config.toml
d_expert = 32
attn_scale = 0.177
init_std_down = 0.0289
Below are experts of layer 3 (counted from 0) of a mixture-of-experts language model. Rows are named router (the router's row for the expert), gate (a neuron's input weights, with its number), up (a neuron's input weights, with its number) and show model dimensions 0-95. Each number is 128 + 24 x the weight over its row's rms, rounded and kept within 0 to 255. Numbers have three digits each.
Before each expert's rows: "gets" lists some tokens that make up at least twice as much of what it gets as of all text. This comes from a sample of Wikipedia text that the model never trained on. Tokens count by the router's weight.

# expert 26
gets: "0", "8", "5", "6", "7", "4"
router:165133113141148162116142112115120156133116172173113133128118147085110145117114096101141143150167099111150147171144140116146113145097124131089117103181162132116083134136114115089133122111146156147104100146167107103120124095096138157144148153110095110136131152082120163130146111097093099173
gate1:119139095134145135139131143125166077129137157122110142092110145115110163140152085117088136141095113105098141133138168126127146117099128112111125096159112092158156091090169123172136146143119080133097100127120107079112129109117158152164124151109126113148146172116122108167132098087163104127
up1:142156193148087112131111111116101128098140126141121110133102183075155137135101110146129105102110135096111145113134148121153117157109154099098094137114100119105146123138133095165145128140135157123086159129107139073105092161135138120129119168183153175140127116141148118130093119129105099130
gate2:151150071132164139122139128092088126118106148130144144128143152153162122140154098110094126142139111162125151095111127133104189135132144105126164154130141094095108134097079125158100090123135148154139140181188138125122167159141131100151141107108122086142127124119129097114136175114108119127
up2:120102147138128137120139154116118082125111177117151130149129141167127134110153135149160128086134160169153151159124146144137122141087130107146133118123136135142144162105134134138154126156102146134168138141125128120178087172141119120147141112137149155182132112141114109125078114131086105220
gate3:102110154086118157115138128138141178110154103100121121129206118153126135127126117135142141125159142110151103151105157160097113163068156112082125141117123093145110130120127109134135112162126141141132126107166118137146176149107163152142138123107122179167104148105131148148117112153083154142
up3:131106081104174112119110116162163074117082130131113149124103106059133129136121058118180093102170121117104149113143128123149061130133143131122149135136141134110124144098096120119153119129096101104104108146122123102145156136135144112135122127138174127090152133134107102130117117106116135119
gate4:138105153116115144121088129097150155113143107119121074116154072123130108183113110121110128092144131138142119107093126128147090153105205124149120094154133130107117156106108115148109111175159096156119139164111133128093131094128088128133109110121133138169127137110097141176118117116151141158
up4:141122128123136139101138098098097147111113125125117120111165114132087108139127104121140114128142121157137172116155112163175091154069176139151157153138131124082142124127130128096087089168132110126145125114144131101128137159095134139108132136135088145154118171084156148114080098124142094173
gate5:136152151137184103095144096150143147141077115135073137095167089136123160115094113101116120132146141089124122145157146108092137138117140135111174156160097143121115136153115158160124141169117163172106098161133132151154112145127125122135131159154110090120158169127147161102104126136114102125
up5:091112155139153068128138128136149110101108146136102146078129107098092129115142098139137129139153121140114085139126092154094130085115135142104130107154147081147117160156100124143141125105128129155114151141161164132103092166099144114093133164128096125091130194135111137136082114132103143110
gate6:146149156155193161152162119152159155146103141102110153104091143111155156073136131098171113140145148093115141108104130147132102127110109112125144142114083130110096099138143113082122127149133128117116132154101101131177094129102135154130161127075153129151150132103122091143122165133131152112
up6:089125167123085123154097128118089112105095150126093117071108142132107130130125164084137108172119133109109117126113153131123148123127119169149164139154139162148153116120133123113135116173142184116173089114116161149159112144145114107164098101132159109138115098139103153106129084115119129162
gate7:149128139118149111183068091101119170101185128104146132124109128079171150116105139155122101131102119124133113173102102075114161136150111123118127114142134139149102124120125120112135153124120141145119133155157152181116083113138132128163156142161107166108126143093139156101141126125159120154
up7:131120148136114134110156114156183124115128109154104127092160078155149119102147157095088143136128153100116117093147134086157144136099151127125087160104116109138093104140092070162144118116127115131153153140145081156130111096118129077149125117164128143117120139139099141123097115140131103077
gate8:110150100091131132123095129168083137104153145114073070107137104140112133090145116149122120149137136122137131149101165136147156134086176078135133124152105129125103094122116155100136120142096119154132136108150128119126099109136142126128096152070087124148141131171136146100164122139090087145
up8:145119165114120131127151139107102137124145149132122113095099093083102125173107116166084110141136105146107136119124153118127152133158097082150140156164151153120124162118150139093115137161146144107131178104129148142093119149106089123102064138123138100132081112141127183105134128091120097128
gate9:096158144095112125118098141176205137125109133126142135091148142138120119183141135095125130119127093125137145110098129129155097078124135117138119146119127115151119108129122115142085151144101099134168102174187126160143073121126130128121125096098138143139132118129114143102176143141146121176
up9:154162111102159155120104125082111112140099121138124126124161153120135082095133124105140115073149119152139140093094094173165062126170119113120159138129139109130162149116101126094130099103112095120107119146163144095156131111131132157093093110109164133156145115112104131120152151115129099103
gate10:165173173121090129130133144127118150150116115165096129095163146139103111122097100110123133114131135117135137101072148120141144131163091110157142119124131154139118135169156198132100135099132163149143115102163122106133091142133114121138111175143094075155168083113144126137129120113132141152
up10:085154148183104139124130132197121139129152100123078172128122140135119110126105143172127143084117169113138130127150158118173121075138160106135103108142110137147131127127156123121150129102143133117162137141144139108171109147141099136069139108113119107158116119152123175168139116098110112133
gate11:111126102085169142070123152135175176136072105135087132121107120117113114147122125143134070140118098125132133148110092170110136095103130100138116125136129097102103186119118124170119115130127112172145108138118112126096165117104116123139125151125141086109146135128146162160131099139099138096
up11:157114151095185090103109152118120119138121117104110089172160138132190133131131190119176112096138133113117137113152115128154102136140127141111121146113123106144134175142156121092150111147095138146164128154091162144126134159124129158122155143126143153164103115083150116135116088109135124162
gate12:144170117103106102126105146111101128100156183099125152121107142129093148094121144124121130146155168107131098137105116134112144156125175084082136112118113104120133075163098111105100131136144107190143097072144145153115114115150136151120144131088155098165114122109106142115146149142117137117
up12:152105130110150165127144117127134122124124149139139141126135138139101095146114107165126098093127091118124133070131150101065131147119098154107136130140114113122100115114140178109161130139136134104076136153096130079148155148134132118112111113219171094126102097130090121116111151134129126113
gate13:129116153126113120071113124141141104145074152110136119151143143110142132102133152119149110128120149106153147163124128135121125122125077157059109160126145155142128160111125136146107104119151110127109115168113061143112142092104101131097170150136128097098116101093122118193141134109139168116
up13:122149149069168138119124176150134194141071125139113103142142171155178110141138116142127111092137144111109122156143120161150160133157125104114110133123135131151147124087121146152160111114088129120073131153167095129104150109109140135143133157128125082102126148105160132152140125149125141148
gate14:117145148126136168114113161111133102185118123119141135159112124126118123126131110199177144132116123096172081123135128089140105090114152104110138129146120154139105186095148114119101138185132115106120096088115156143128127105086116132110156126127155147117138145131090154153152116099151112154
up14:125094177180116120143164139161072130143138149126108131106137138114179111073124106159090129138125103088083085132123142114127136123128101130111131125108196124141107127087110133143135171130102129115123107086116111136130150150133113120147105152116105167138135090115111108159098140111120162136
gate15:095092162178126117051144135150149139114073134127105122090118102132179134114116100144152148174096099119165140115147115137102137113087132130114130086150110112122117127165136079126138151117113143142123123133122106156150129134113122095112146116123159110154156111098095160104123105161125097134
up15:122108125119100121158112104131124131140162143104141128141132122135150151137150134098139142075148093145112103095118152171159143089119118101149162087100131105126126137112166109135110101150120128150186156148126099177088161141146178098144092122137145123096117080111171114116118138155153105101
gate16:119134150142123116124123092110179141149135115112136102145085122165127092104134064132086137117129111062132129151079096096143148168104123123135115096136141113142133140138160135118144119138162104140109152145124132124123156153128148154091154182124122144129113160104120163108097176148097108096
up16:140086116138093121145088162119139168155143103104120135115153124094112138158146135147128084148147157159132159134131130159102106136131121125075105128095111120116121141181090133111095172129173134080124147136146166160104102080117129146135157168130135131139093127141093089167131132110116116131
gate17:131123118149138159122097129160132131194113141167095093107127119082160141169128118117143153169124087112143141137076178117130140161137153146137138147088148102113114159089114171125114105131120117174106160120126129135146151118093131154105151152076124118136133090124108143134157113139116114157
up17:143125127107130173143071105128139118151114168127158149104130140113114130161133183104143162124154110135130148112142103172149137093117149110113126125143127118119143165161136123147107147105113143135154160169118112065144130167142149120105163105179150121110157109179105118135152092120123107170
gate18:156170121122119144116152083132131119144153103127161148127183121131122139129097097145103144113149141144112169181128106137116149152096127135113123109135085142135143144163127093153164103153149072120136147133140117185136123128114171168140173153155117125123140163133128147117087174113159153133
up18:106121072149125119114149158090136126145087114119104125140147108129130101137150175139157115129106123166122103159111134117144100139157134158133154131107170180092137105124099158127124138151126144145100118062113133129166154116135125162121102124102159122128108150142097173165111113144191103128
gate19:129131126169146132118145129101175069159140145142159107107127098072122190198126120105123144136140128166123146139163123143152175144121161110117108146150126141163127147123127098114132146172134104126124125115142125091116131100124133108138121148129077147123140120157193141130117127125154123095
up19:110125154105133140140114095106113104123161151136121114145123169107171142145110081140164129156127117135122122095127118112109151118120113175152144169137157126162102118138095151124156157149096154122156140149162117111106141148147207161143114134132120133153139111173122130089131087111105066134
gate20:111150083088169120120106133128122130134151146144133113170115137098119137152148077115145138121100117104107065136100126146127098162141159093148137120133139091139144180133128096140108091136102073125150085130123119130122159146131100121151124104073102100131156165124138178135131146100118113136
up20:100141098124077128127139110135142122105124123114153111133172133138090123146127141110099095114116117159086162124143145106184119136120129113123149133138118102108053100100134072127125131127095151119144151112154111085175148122144131121144125150167140131138092146145138181096118104159137106084
gate21:136116080108124125103125147165134151079158110132102094099121145084115107140139099192133117111147136129166120128161115147141121170122116111146109124135084141129122134154107181097112114159098140117094132150126128145091127152099158175140104088142146129167128145121116132080141096146116099105
up21:120151100116129131129127125121139179080153141130164123138107111089142095151074150129133130125166141161126131139161104174144122161110122078142112192097127096144128094187119094119105131154092115117123095107123121135113159118128141127111082103146121161150123107120132151112150101125107097102
gate22:168145132162096152129120177109121180174156138121118127077157163107106136115127113125141103121158139125143112163119155134157154104103105098130117154094126183150116135146119106097133103104133143113123123105136130156132109145133125171135141184160138118168130100054126148118120135112122154127
up22:146142168138140135156148114177127197132117147120146121169116112155109127131148133127111121145142141095159111145133124127121153101142171100149154120138118115107109109131078120124145151124152142127131181115107156114125127149108167126088113161120107135124152078104158170101184074131153095131
gate23:137127136146140111125166145165189091117092129113110149128114132107143099147131135100121141146139102110131141102140110121115158144094162112137101120129163081127094092120123147140091053130152121112128148173143131140115146139119101169168126159124094095183137136098123100126112129137094086139
up23:116121150123109116121124101121173150130107139151094163154094123141117182134129079075120047160090159104135123144125154139122142123134100148139125112113121122130127121138109115139165123171123153127068160162121115162105128111158129094116114133123156130115112124153121098161163133089136158110

# expert 46
gets: "\n", ",", ".", ")", "\"", "=="
router:105159142129155121134077112145117122146131139220092093129171120129092152145108114134150125173149135109140101142125132114116140091111169096117099118110135139124130098114113141141090169123130181128094123127163136099136101120104157148135154147110131119110146128073128136136133121070124112124
gate0:100133129097151132090075166126156117138141148123186105112106123109134135125087142103149112147152139088140081166109114166129122128142138120176092163099135097112112145075112113179099122143119148099148144119152158136090112123134150113156099116121151135123135115130130113117106118158083152157
up0:136140133108077134137096136110123128116071090084090124130134154140126131101167134156091120138126162098136176122098166099125127130137130128098164134155168137086127121142112163092140121127102106106100132146131129162128159123174136168122131166151139095132120117126146150146141147082149103078
gate1:110135132143142132128101107107121130122123102138159125114140111134137099118160115114085165148105097087113092110087084094132178116080126183092161105126146092130135113146141089135140129134147085117121110124112113134163169136128065140123172132153112099143158141133139114114137133079120151106
up1:141164139161103122114159121182140116163187125108136144119141127110102137159133119133149138053131136155125149119075136137156163162149126126102124108165145157160090155095094132117144125141109116148131135175099138175142173127146119128143111161130128138113137099151145108155142150124131144090
gate2:124146128197138128125121140154114103123164175094114151091105130117135104121117172119203141165135139124157104121142148124117106109100118147121137124099121142125101105144129148100123110152186161085135099131149122145086076133146134122127121118144160105151110123068129138139157151115123143147
up2:138105145143127092111088112147169124123133168126097109084123139127130112123091114146130106173094125102136154165114186122110101173171098116120089109150144102110128092117159179120181107088120160114138139171129102102107108115140136132127161145131123109133110100125101136151116096129114119112
gate3:102109118112158123119098138158111099135111142140115107073092175133131109100076097139128134127092123129127106084139121148090158079126115118120121110129080102141121105092152163139133158144129182130117118160115114127149103102136102092082092165140144107106124114169099107115145148105128126118
up3:156154128135137113121155105156159122115152141144141183128132149131103132130115142097137096159110121154104074109139089106125178133125125123100114106110128125134105087143153077169147094131104204130170143095112171143094137122142094115124117117128111145127141117141084139103147125142105155100
gate4:107157119116169144110175121180180088140134143096135172148074166142094107118145116158154135125144089102085154156143098144113115130084107131091120114098075158108096120122141110111145150139171134149139136111120163124101127136122111141105122141140133147118125116121132127128146154108125111085
up4:103138140118115116107124105099174162120132169153142123097124094139154128198162095161126087145105059077162138132135124147126164116111119113115105106117126111125160109184144106141112118116125144103132113111130116109123125134163126145133125137182133139120150117125164119108156129112088115172
gate5:089161106124154140111120133170137115122144129160133142132141118094121141139080103095093166152136101062123112154132136111110142127153096144134130078103093121162132112073112129113099157135123104149053096152136113153122121139145127124124131158120140138151162106105124121110137097104144176124
up5:119150129179121140131131161194117120150149138135169156148141121134106141103069122098123131151156104095116123116144148103137122108130154121137142098107106118158116092061136089117108192128128117134068108115122112110158101126163142126117152152110161145140129129113174132121135134126165141133
gate6:105082120173134121127105175180107111168094096139103142133143098135141118072175126100109130120156098095101113123131172074129123112125146121140116115117160139111121157102144133148099149129131114124096150159159130135117118095114147145124132155128117161126140077083161132141131101105117165121
up6:149143128118100135146160141136136173057125124122156095107132108118081106129092152161120131185075125152103096133132134155118150129136128142105150126112085132135135123111132124107168111100130165142075120142104096155142069118114119146114095142165130125131087157130117130148157149119126109103
gate7:109149127108176122157072125128158118105131125124126139144148169116118113140154107167155138157123139122094147143141112122057128095127161123144087105138105109155071103144111122144163149144145168121136151141157068124121094126121162151126149101092151086135132163113117137129129115146161139117
up7:182136115091131114135140110068114135137140095138124139111078125137138138102116164069138119146120119100099144169143133097140145164130090129147138094137133130180143099155127119118105159128137122127101112104116184153134144113140063151144079136164110137116129148131110129116097123120120093156
gate8:104138107086118119148162107116136188132126124146093113086098124130094126154158137114167084099130159080088142078158116097104114075149135153153136114138137152096152134125127119166168137089115109144134151094110111130140127125150118132131093146164113093108128178132144131126139129114115128153
up8:120096115157169140157146117077170128109176172161137126146132126125098131147169139159098149098091158134115143122121102119135074175144126147147143114103166131124129121103137126182147154108132118105155140138115147109106135118138104125112146130113154171135126105087174137099089124143147114162
gate9:091074140085090120123129184086118109149107121091079101147135123133153092154106108079113168083165122101123104110121092117148113153099155124152138112116147152148154188122152135132124107140102117112132118095104135105148147131102124151138150128094148131130138137129128122129117152101117127171
up9:165104155101133129120069130131147134126110118144161165166164102115129134138146102129080128105134146144103109129115076120112136099095157134175150153191146134169117100135133138123130114093112121139129103109146129105132132140158104106132165183130173107123126116112099130140135064100131118132
gate10:065152108140145141096164100172129185124155145098129104087124152105094128110076075132132117122119082121141114123112180123121164118129106119132112127157148111126144134144112104115131120157128146143111164153089115089106111137108151131124144098184120130145123132119134125146184151122142130120
up10:085091156069143108136110135131126126131172168114120118122095165112089151076080163166120125112134132159111108131138164133132111131182103126130127124126127131151162102125087162135092173096154144135149130090111103115116133116098133126131143175140126130102116116133130132158153132093131086122
gate11:121106147114088137128087120117125167114124164111111140123112115146144125123121150133150126084154111160161112105138136121116100115107137125141097091061156115107099140113115079155183132165116110116143096125157191087146125112174130142134152077144132152129160157119145148147138098139127142136
up11:119111133112109137103124134124147134140088120106142108147123136108126106138106094139083095059127174150132081143116120073129157150101129146147140142176126099118153151136168149150098084111123138180136145123138099138082172143139111133106147133115111112120129104162084140108158101102125149117
gate12:117140159115125148118129143188088120128112129164174148109130138133136115132141116115124124085157105097107118145105130108094113169112132154161083163134081145098132103087054159144127152177123131130107105120137172132138142109114144122127132146119167139128124108146144128145110094124096150175
up12:123113138167135142137142126130113131127142150178164126108141107111126111124174108139131162132124118145110123164164119179107151186097157136146104135152123121117158134120105169083120136118127144150109084112115190133137105110089121133141140109119154099132113087139086116135077116127064122109
gate13:090123122151106123133103167169104122138153139150072137135108096121140124128148133155062092141147119115134146164092152140166183139149156138119118156106109107132146137127117129111118095166114179123134101148109148107124128143093127118136105121157095144141114110083147096159146147094082139150
up13:139143125080137127118135154136155081140134167150162148129086184124109149137142063115137153173133113130107156145130141154115155140148146112158104123135137134102140081104104111123057106153096095124153165136125134110121180163116115104109127104104115154118142147136128112141122143094130126148
gate14:100110138133151125115100145112133088130118069165094095143117105114172150119150118109124124183105119093092149102163164127108109116119129106116116156130103093110165122119128154141152110140161159118122103166153124124158123147135121142171110117156095130140133128112176110122164180094112086126
up14:118170124124113133130167120141149128134119137170166093102119160137177127133164147097171111090127120168125189066142126132121147164108117157121135113131105192096127149127162092102112150124149067123125093161129127133127143124134106167117114140114141125124134102138123144099134105127127148114
gate15:084160076131121133130121148157091097117155106152146092159164112120070135097065134109133140110130103119166120082171131145083146140115116131132127089094088147136087175101125106140118138130096120128117103138105155121129159120124145120115090122114119132124126097112135147111126163090129123137
up15:102162111122138097125124161139129116133124108140075116106159158131073121131133134158136147160100109080099121153131125161152176088164132108107176164137136149141166150098144122130110122125117082135121093157128118130148123129133087129107128151154102099124104123107144113158187158103107125096
gate16:155090087091159141130157172126112077132155100152161144146151113123122105127161152104125147133136131135120104115141152081094125118128142125134142122127115123119161128114137125105130128142138090082146110113154173140123129100104104143116129142083078058147148109111132142111184172133148103126
up16:128182090096136116128137143171160168110115110056125151106159167103139135123144086112133135171106116132145190125085148137092135146094146155137147108112127132165113111103115122124095127092136108150085118109086111100135135138155142141126137142155133100149137134111149145141133140136133173122
gate17:148118098152144122156119195134130114132140108141096103154133100115161109131111106173132114147108159141107125176157115113095126164125161174153119129169121137132122099082104138157178137179123165150134106140175092147148117116136103138137148116178107098148123154123145129150129112112140140135
up17:165101143133132138134170113158181142150113143131160136143136176140144132121165156116133163103127198165113086142111099124163121121129144142109101132134149108151132106099132153110180146116118124135140112135115112172098124131151093144119103180106115116118114117079130117120131109193144132147
gate18:134146136211117134127106102160123134119140156110155113111181131142148099070139145114134146135107115159137125154144161106150104147099137123122145135121153102127085140109167078103155119148140104151131139111136116139165136130108142103139146123083158092121109108123093147164117081125132100086
up18:148148126119167123111143139094093134134154070165090179128131129124114158136172111138133133134125127118151153086127121113142116091157123117149120101138200135145139142096124190147117165129107123126140124107124116122100097137145158157106164155166108149120150140123164152114118135141145120185
gate19:169156145104145108119179123149164142174114112176127094135180092107120139122119126166152124183122173191124122132107100129096111122141148150158129119138170166114132137085143137145116115104141095128128136081128113136150133115104138132165092128134112151135146139109140130145131132132171163129
up19:110124122186126135130144112127128103120138148153143128122107092122134113060162134127111129136101135090111110095150165128101134141144108117129155097107165137110088125166157112126137139119090099158128110123126119152130170114137133123119143112069120107115099130117077138120191127086161151076
gate20:108147125092180130123082114107163157118127124161114093113160121093135073142176135111079088150122148132113162069124136112131110113130138156123093102088098122111137116178138150159128119112103130104112112110149158121137114126148108150127131146157102114130159099151092178126134119109123112127
up20:102138122131130134106146157167166111149127141055133145133089142157150138183134092127144138124123120137217125104153150127184157106091121143114131164110178146168121118136140131146119112118135112108134113086128143113124161102124136097132125112112099152127154131128145139105100094123120113110
gate21:104163150144144143157104168135089147118127133164136129132186156114113116106127123188156137124107082137110129133116129138138112131131162142151090143152128130112122137130107131158135157147165121099167110211121137117096146144105157125092137088096145119130120098121086132148123116146171163122
up21:102127128132173141124107160132196111136146129177109138123141166132115127138125128146095137165113152113116141063115164147126114132116156102098054127089128161122115138148119115088133121122135119117142174119163116111130112149162138163132161076119141135120145122109147153111183136137127115138
gate22:080145153170130129125111127149136112108138119100097131153141112132044113118144101162089116130116144131115090121076138117098183134146130123176173108135074135161160138153153167121116172160133145122141109144128148163103136114151108132131131128169134130147113144089134140126138122124135109133
up22:136092119128132143098153156116158129109124143106089125138133153137125145186122132129182133158129100102137135159184134102143102129096126131131062128088076113160137123120095119111149153150096115118122113181109104135136116133147116089143149099103077127152136099129124155104103159130094127131

# expert 5
gets: ".", ",", "\"", "==", " p", ")"
router:104161118120140135120125130097145120108104158150083119158158126124113160138128104136137101143156143107134137162145132096098151124100154100121103129139118132117108103153106109151101168108127120156120130155209128082144126118098166168154162162121088106128143116098113168135149102087129080135
gate6:089106097139104162127114149142148157098155161144119141140137116112111123149134080133116090120096167147143183128142138099118130161097144116113117085117163151112126087136140182152191128103124111137100092136113167105126163128158132117148119178113119142141157114095114151133118146128135088125
up6:160095143064091107175150109148127144095133107129098103113137088119122132124125119160105144111169138106122143090128121131073115133145145154161143136100084091129110104103115086159112134145097144135144144163160144133115134109143112137123125145136135158151082100165115112122169146155140162094
gate7:126122159116135131133085160125144081177098110136103126127159118129152124129145126116131161159167089130144110105085136175161124110128133135103088147131152102185135143067111128145123114114096124149105134135186088122111189114128136125156148098117133139142127142114112102146130129110152091147
up7:117097137151193142116137161109150161130120131116138143107147106134126133135159104108130126115167116093142118082120136141083130167119124117146090154149066115123113122141109138105125113143092159126122096151169125112085112158087124154118123078125128132118130172101112143109157181174122112147
gate8:112131154120122133127146167181116156106126153101150142136132158105140105140116142130156128119163090096084140130175142095151102118125119111161075106085131128123093177177100118120122149174119105127138145125165150146101133114132136158137134131124115095136159096115135132124130062154133102162
up8:152117116135165153106121106133156135152174152116121146092178132116115120208139108152146137113115110109119139113125125100127129142107086148130155127129079140148125163089119101061138129108157114136126124184099118114175100125105110097136158111133141118149133122139095148169146134109132109152
gate9:113091112149130146148143091104181110130113125155177109155142116147107149122148130119154117129115145134152154093114075113134098134141157117143110108125112183133131141119140131154195146104121103151122191124129092105141138102104106139147099153147132117125128150149161153073173117098110129122
up9:105072140133188131139116105118144096110133154162074148151116123137158146114126122155125129114126158078154165129141112082128161117103132092113131138080114155164141107136102147138119148124133143147092127108167133100122116132129110158162081112138120155082143115126154108146161167100114104116
gate10:099103115155094142152167118150158129096098192125144156098103114137143097140098120113119138108139156088136160131126127121124132160082124110109116148088108054153142124173109160139105151153126134146150128107120098103139094137080112110148154140121159144136118127109117141132153085114109099130
up10:147142102113132103145125131131119139095126135139086111096130129132096152104095107085084109137129154113170117113120145128143133109161122127096097153119194123152133103148158161175122121114147143134083131049091111100120098115122132136105097135136095120117143112156150101127122158126120126071
gate11:098115138132128127129147120140177134113136144114091116134157140113105107130096104186105086143111149186130137143126155061145122146133130154096115141147138084158175172175108143119124176128144119142153136130105172126127099144123115140096106134153116118120146141135147155122092127125180106108
up11:121113137154115118128136133150104145156121162100087188108101095122147131112131101136097117161134156120104141132098139120110138113103137135087125133165161098124101102131095138145107170139083118121135061087163135105112124175102113110138140120107135100112148095068129113152129146138139111086
gate12:053102109098089134134086148138159112166137095226156102149167125116117129133106129131119152122115132086076134130148121097118127118183121117110136124118126143113131126134169124142117127127113137101119128103121121135153099100144144114143108134117091122117107159136134116173129159106147148127
up12:120126130170114155133145113135115156149118147074131126120050160108127117104154122103149119128108167108170149114109110146118160134105153119102122104107115115187097166130139132085154142176150124117129145109081165135147132129121110129130137167119191119125120156141139136135163146163127116143
gate13:112130136097128130117121138141161137113096133126125123135111110135126131122123136138126131166177179130174111129124128128118119111093156114120150145084141077100100142182135134110100115196085149113115146097085119108116098131174163113161128123084081115123175120137112151122090127094129133110
up13:119167107194162151113126173142105130087155109120164134120101135085141114167115117105103104118148135144154095125081109125131140124138128158130116124173107120116107142159136117138157101109109163166153113175145122076127135138118119133116109120112146106158130182120087133103148125142157136088
gate14:173112116106071109131158092101085115099151148141144146134142131107111112185129109116140122100216124133064153098139133165115104128090128141107127128152126153117129135105091117102124153117104116160122123116141181117137165138111109151132123141142120136136132137147115144143141118074122134135
up14:143128115139181120104155118132147137152153135093145137101073118124124122140135148113149113157125165172189074145126093117127125133114117141116146112098144120130126086122103131115172123106163154129158152095101116111128142153112135109124131071103159115116116114123129123168065108129117090168
gate15:148146140110116125135128096123159142112142110153126115134113108135140126070137155103131136172162188141111090155125129127100145134110128128117092119095105098090086102105138129181116138158103148123139111137166114194144101113135184125132132173140130131116136150150076143122135162161116109118
up15:141142147145115136103106125146123145135140150095114088116118172107154141127131134099096104103137140129122094137121166135153146099143155137108145158135134146156091199127140086110151109081103083157123131175108143112157135139200109120137129148143075150136104120147147122125162129124136093150
gate16:164107108117151115108121175141159078124128208108136136117144122125129153150070135133122144191117169158127117147147108115150129091136134154125103155156115139137112170141146150107116117132130106088143121086110120137112116106132154112148084111128142133139174138123098132148112100167139107101
up16:122128173145081126163097140142085151081123110135141111129115120120099118106154154108141148115141091125175158130100108146122115088138115117112121108108183179140102069119153102136116131098170153133136120153108168127136174138182117141149143128130148142144134124117115096133132103086135139148
gate17:167139136112136133095138106103150120111143127130110129111143177100112122159120096108133193115158106155143125150146123156129146117113117133133069113093159092158149103066106109134150107144131108129148129139178087105119139130106096131156172134135106172154110086085118116123102114111130121111
up17:089180152172151134113115167149142120113084104145145129113142128151139119174173116107183143079172123141135137130077133127154134125098136125102105148109149127117137179117091132125086134068116150145122136127147106124092144153139119161127126102104121126134124161124119148134141123089143165124
gate18:137121102124069153074095143113144122119128152124128151135116122106131132088074100140156148106134155103127121141132133112165130084104151122137139141146131112113099122092171080085137127141089112122132101118168119118089122127110149113127162118138106181189115111081116140113113126126092105134
up18:086146137115146099098131079179140108128174161129120117120145141142096134127151152131125074114114094159152140137091112124121161152134103138117131124130097085117157146191128156137080139138145136106151135135095119133109145134134166120113098133147142070120147157147152123137098128153114175098
gate19:159145136100094142110097165122157132104087098123158137155121166124050137167115111139118101100158167159138157136162121145105090170120173109095117100140112134102153152131144142135122115150121161146105137153113144101128132119103099128157147119112132123134154102095094135118086103111097125114
up19:185097161096126123148106091099094134145108125153078104124124145138128130089100121171156170114147105112119132084151139108176117083176096141124152112144136112123117090113156149135133131112156135159133126087139131136157115127119154123124119117108141110123166159149173140104171160143105126121
gate20:096147150124123118126110180133127147129193123119126116087152122093109161148140088162143134133142120177074100132136122085112138157111145124122101148099117143141125156080090101102154104121137158094118152137095188137121132133137137111113147153132129095128136132162155161142120083124161127137
up20:096088126096146122132123148100125200142103127140090080116118119132137137158134124153130132173110146126167127132125152150146107092089122169127123142103094189089161138127177136141142144110134149119124097076110138114133127106149156150081093139131127122139121146151114120087139115109096141122
gate21:137115111147131122134160099119168098161134141121161124128128098126082104116143137122145165090140089117126179177140149144144099129153131127123097086121171180127121174179113120134108155130142096082163133141161145114116130096148122159159148138145141092146112109152142147130127131122153094164
up21:129126125079117123126109137114145151104160131120145085121127139128072111086166137142139120106126130134121110095144143119107113144147145092137110111103092135139102146177122145143092086121136181142146183112099130134103128115140151150125123118156128070105099063129150121139130146155082163144
gate22:133137131148169140099150113111167108121104123120147151127128105140112105150116132138136170102120140135154126140142091093147108139090125130147129100122129124150087143140104130126088151154089140133154128127090126105123111130099111124116115126102147065148203133115154165085171086130156072151
up22:144127161157137130135133124126099123094158138141177131146120109133130127133163160156151164099133115154166139132172116096148096136130137090086182097088150137105152162134102094144061142155131131128126096143112156146149171133105161098108131127115156090135144113131119128108138098116139081136
gate23:142131178071109134132088133115077097119136100146137090119121118129150128102095118155066102178144134145136155148104133166139100140163144116130126122126068138131160113135125110142167127159137142126156107145140111150128123146109126125140110115133099102138121107082179167107133087123107110109
up23:157138109103103117166134116126096129124127116153128147148157107132166136146172124141097124128133101170163122167140105149138147137118126126150131120112134143184143098127126120136188120160144119085122126155144096162144094138151170153151145135128092099160144116174091162099099152131112069118
gate24:110136126178136128118135126107135105129142108111112155121113121115123154144121140167190101162144124157095120119161158112136146126142164139130143127143176120182120167184127148166154163141116115119179125074158122093149143091117080106129123117135120137121149170123096132138139106119142094104
up24:121122166130129144113124160125140095141133172126128134085099148140091081122107160162090198143124099139150149139138152117152151091152075169154107109130129106158122158110127129114167190130153134117132146136122133102105149134150160120138131106151099124130090112113139144110130082142131095143
gate25:118147113147144121127118100130160135145144146152116140150123144117128147100116079123075087118118128163083104148154115074108118107190143140126155129127109131113160128134125149128164167140111149140129094127178107139141088120108103112103109133147091143140142176114179144106141115162079134157
up25:126157089137119100138127121136157147134114054126132160132136125104102124115135161109115152068152166122106124172153127137095097158106137126153103128116152133148082127136123191159128121161123122113131178121128143174137110133115129146157176123123114127112113158108102149160121120087115090112
gate26:124105126148147135158140100117094140154149112131111120143154127135110151080179158141147126137144122127082122184130117099125119115137134125116132111133091161152104094138138120113115118115113190109115138149133180103089151122147142172121130130111112125125116097046135147111087093139112098159
up26:143090136169105136119125122136128087141154132084113119115120100133131152106136125148173162084112158149136169156145099114111121113121121159084114120162099148102157104138122136090117139175142144121089088134125104136124104103135132130108141096126149212135143088096136130150103121121114140170
gate27:121139123150144116124140103132120124123125168106115143103132127103126100120123131147176088151131180155150098167133140115117167148072161122125129111120077088135127089097089170135120109162092142073088165116123125116138132121150136090164144131134139092141147101148090118148130118132123094099
up27:163072136129112135107142155130124083133116147134099094114142088134140153167140095134123096119099084143123172129123130148156145134173140118132094129134140201079124153146144134124102102094124145145112120136112172103148123130116158142169151143166140115144148129113167157142144115114175134108
gate28:138173146148142137129133139122122110202144158145189137114134082121129123114113129156124122099089137123143116129157132175107165193110110136141124130125153137156157117143128110124134108116182124108112132114164123132135120130082102120167157076120098130126133112134139178145163086119116130148
up28:138146095146151120118121118101121091166129143122157103134116087119193164134148116144101122105128158120126106142114134140116157147156156117111111117120200111143136156110144095171153111088136092169109112114113117113122142151149107111137151140080122130127121140162078124135170126103130185139